Weights of a small mixture-of-experts language model, trained from scratch on English Wikipedia: 16 experts in each of 9 layers.
Below are experts of layer 4 (counted from 0) of a mixture-of-experts language model. Rows are named router (the router's row for the expert) and show model dimensions 240-319. Each number is 128 + 32 x the weight over its row's rms, rounded and kept within 0 to 255. Numbers have three digits each.
After each expert's rows: a language model's description of what the expert responds to. This comes from a sample of Wikipedia text that the model never trained on.

# expert 6
router:162129094094101135049162137080157137095107097100153137121142191166144136099112098238084125210127149119112192184088138159203151088152135157154104114085132106133115139145089087127114132150156133139132172167148160162061106130139145112146148123
Description: Word-initial fragments like up, un, dis, wh, plus Japanese characters, in sports record tables and game logs, such as punch, ro-ster.

# expert 1
router:094140114133103112147155134096161167127138132090151139108185104154118179098025106139102112143107073076161136127173107104169153122162147102141148123151164139180115130100112108131130120185086107108110155133136129105137084135087125055167138176
Description: Name tokens in rosters, credits, results tables and bios, like first names, surname pieces and "age" in birth lines: Ellen, Pistons, Cork.

# expert 11
router:156120118103147135028196123118122154041097087087133155100123127132174158135136096129149091112122149151092139164164143070120122142103127168183175137098113103188150039102140136110153126169198133129107091159144192113122087131156103067142168112
Description: Subword pieces of non-English names, mostly Slavic, Turkish, South Asian and Spanish, in tables and lists: -ić, Mal-ik, Murshid-abad, Ç-ingiz.

# expert 7
router:116128136131138082102143163105116113096095157119121120089127174202131140106115083101077127133099130113041129155126090070156194145117146168140110132122123138137111121112098169120121055136089126161101112139198184152189085160153135132162192160
Description: Nouns and adjectives right after the, a, its or his, often followed by of: part, course, killing, entire, War, village.

# expert 13
router:115132148157155110087155157113096115074120100102140085134149157183151103088141088115086098132163080100125159113140134128118154107167092132169108137078152132119140108077121165147049101158085142123126114101066134134108101082174105154179109148
Description: Prepositions and clause-linking words in running prose, like with, to, by, because, despite, according, plus word-final pieces such as t-ens, dep-ending.

# expert 2
router:117150130142086079135123185121183139129126169111178154125098198170138152122102097149076075111103098098126198153149105118158154158118138103103133120121152154124089100161079076126052108127165098125123191144116124131135146143134075096107151132
Description: Table pipes, infobox labels and credit words in album, song, film and book articles, such as Label, Producer, Distributed by, review-table pipes.

# expert 5
router:125179118176119091159160117010139140104137089103164103082187113183133162101127110171139114134128092158126122149108128104207154126103133121132120112109156067214109072099145121125138060088125127141104156137188112156119113114174114073151176126
Description: List dashes, table pipes, slashes, parentheses and line-initial tokens in bios and career stats, plus Chinese byte fragments and abbreviation periods like Ph.D.

# expert 10
router:183105132161109135132165104065161180102069079086175113138164164132183174087099100116130098141106112099083178134127164141160139168132119067184175105117142122195106117096096114153120105130112130125083152153136087107154114162094099070146106104
Description: Commas and list separators after names and places, usually followed by which, who, and or but, as in Nepomuk, which; California, Berkeley.

# expert 0
router:113070145144117084069196194086108117087112117119105120143155146118142139116120094133101146200116130100135143183059155143146145117120162108152167099087157128137107134139088073158151147168206134142162112159133135116198166154109096128122114135
Description: Mid-word pieces of proper names, route and model numbers, and hyphenated compounds in transport, company and sports-career text, such as Pf-iz-er, US 37-7, four-car.

# expert 9
router:123130128125099111094244211145089155152116100108155117156131144102169169143124089167075085136146123060128142173154167125136152154152156163132170105111089166110120129125074100160091168210132158144132134161148130090095098138086103121141185152
Description: Table pipes and field labels in sports stats, charts and infoboxes, such as Born, Location, Country, medal, champion, season.

# expert 3
router:093098143144129091026172136076149110107101076111130113125164125106151136056080073112131131218138144120170149187087154116120170130121115117139137093045137146181128106101128117138093131144195125156134111132138139143157117114114123128111128123
Description: Mostly the coordinators and, or, but, & joining items, plus mid-word pieces of place and club names such as Runc-orn, Doh-a.

# expert 4
router:107143124122113066103106163115106125152093125139134111093115160149148126121089097165148092167078114131105139072154099050158155142133142116148100181105118183180143064117092148131115089111137119180165178129126137133146111117202085109188185140
Description: Taxonomy infobox labels and species-list items in biology articles, such as Genus, Phylum, Animalia, Scientific classification, Species of gastropod, Conservation status.

# expert 14
router:098099152184103079093212175169125121105155064131117168157133075116152114138141128120054120079120126123143136123179141088101167174145153122146152112104123119134147092110111122128091095098163142137144055132121187137132136108097094126195120190
Description: Table pipes, numbers and labels in election result tables and statistics, such as Electorate:, Candidate, Conservative, Labour, vote percentages, turnout rows.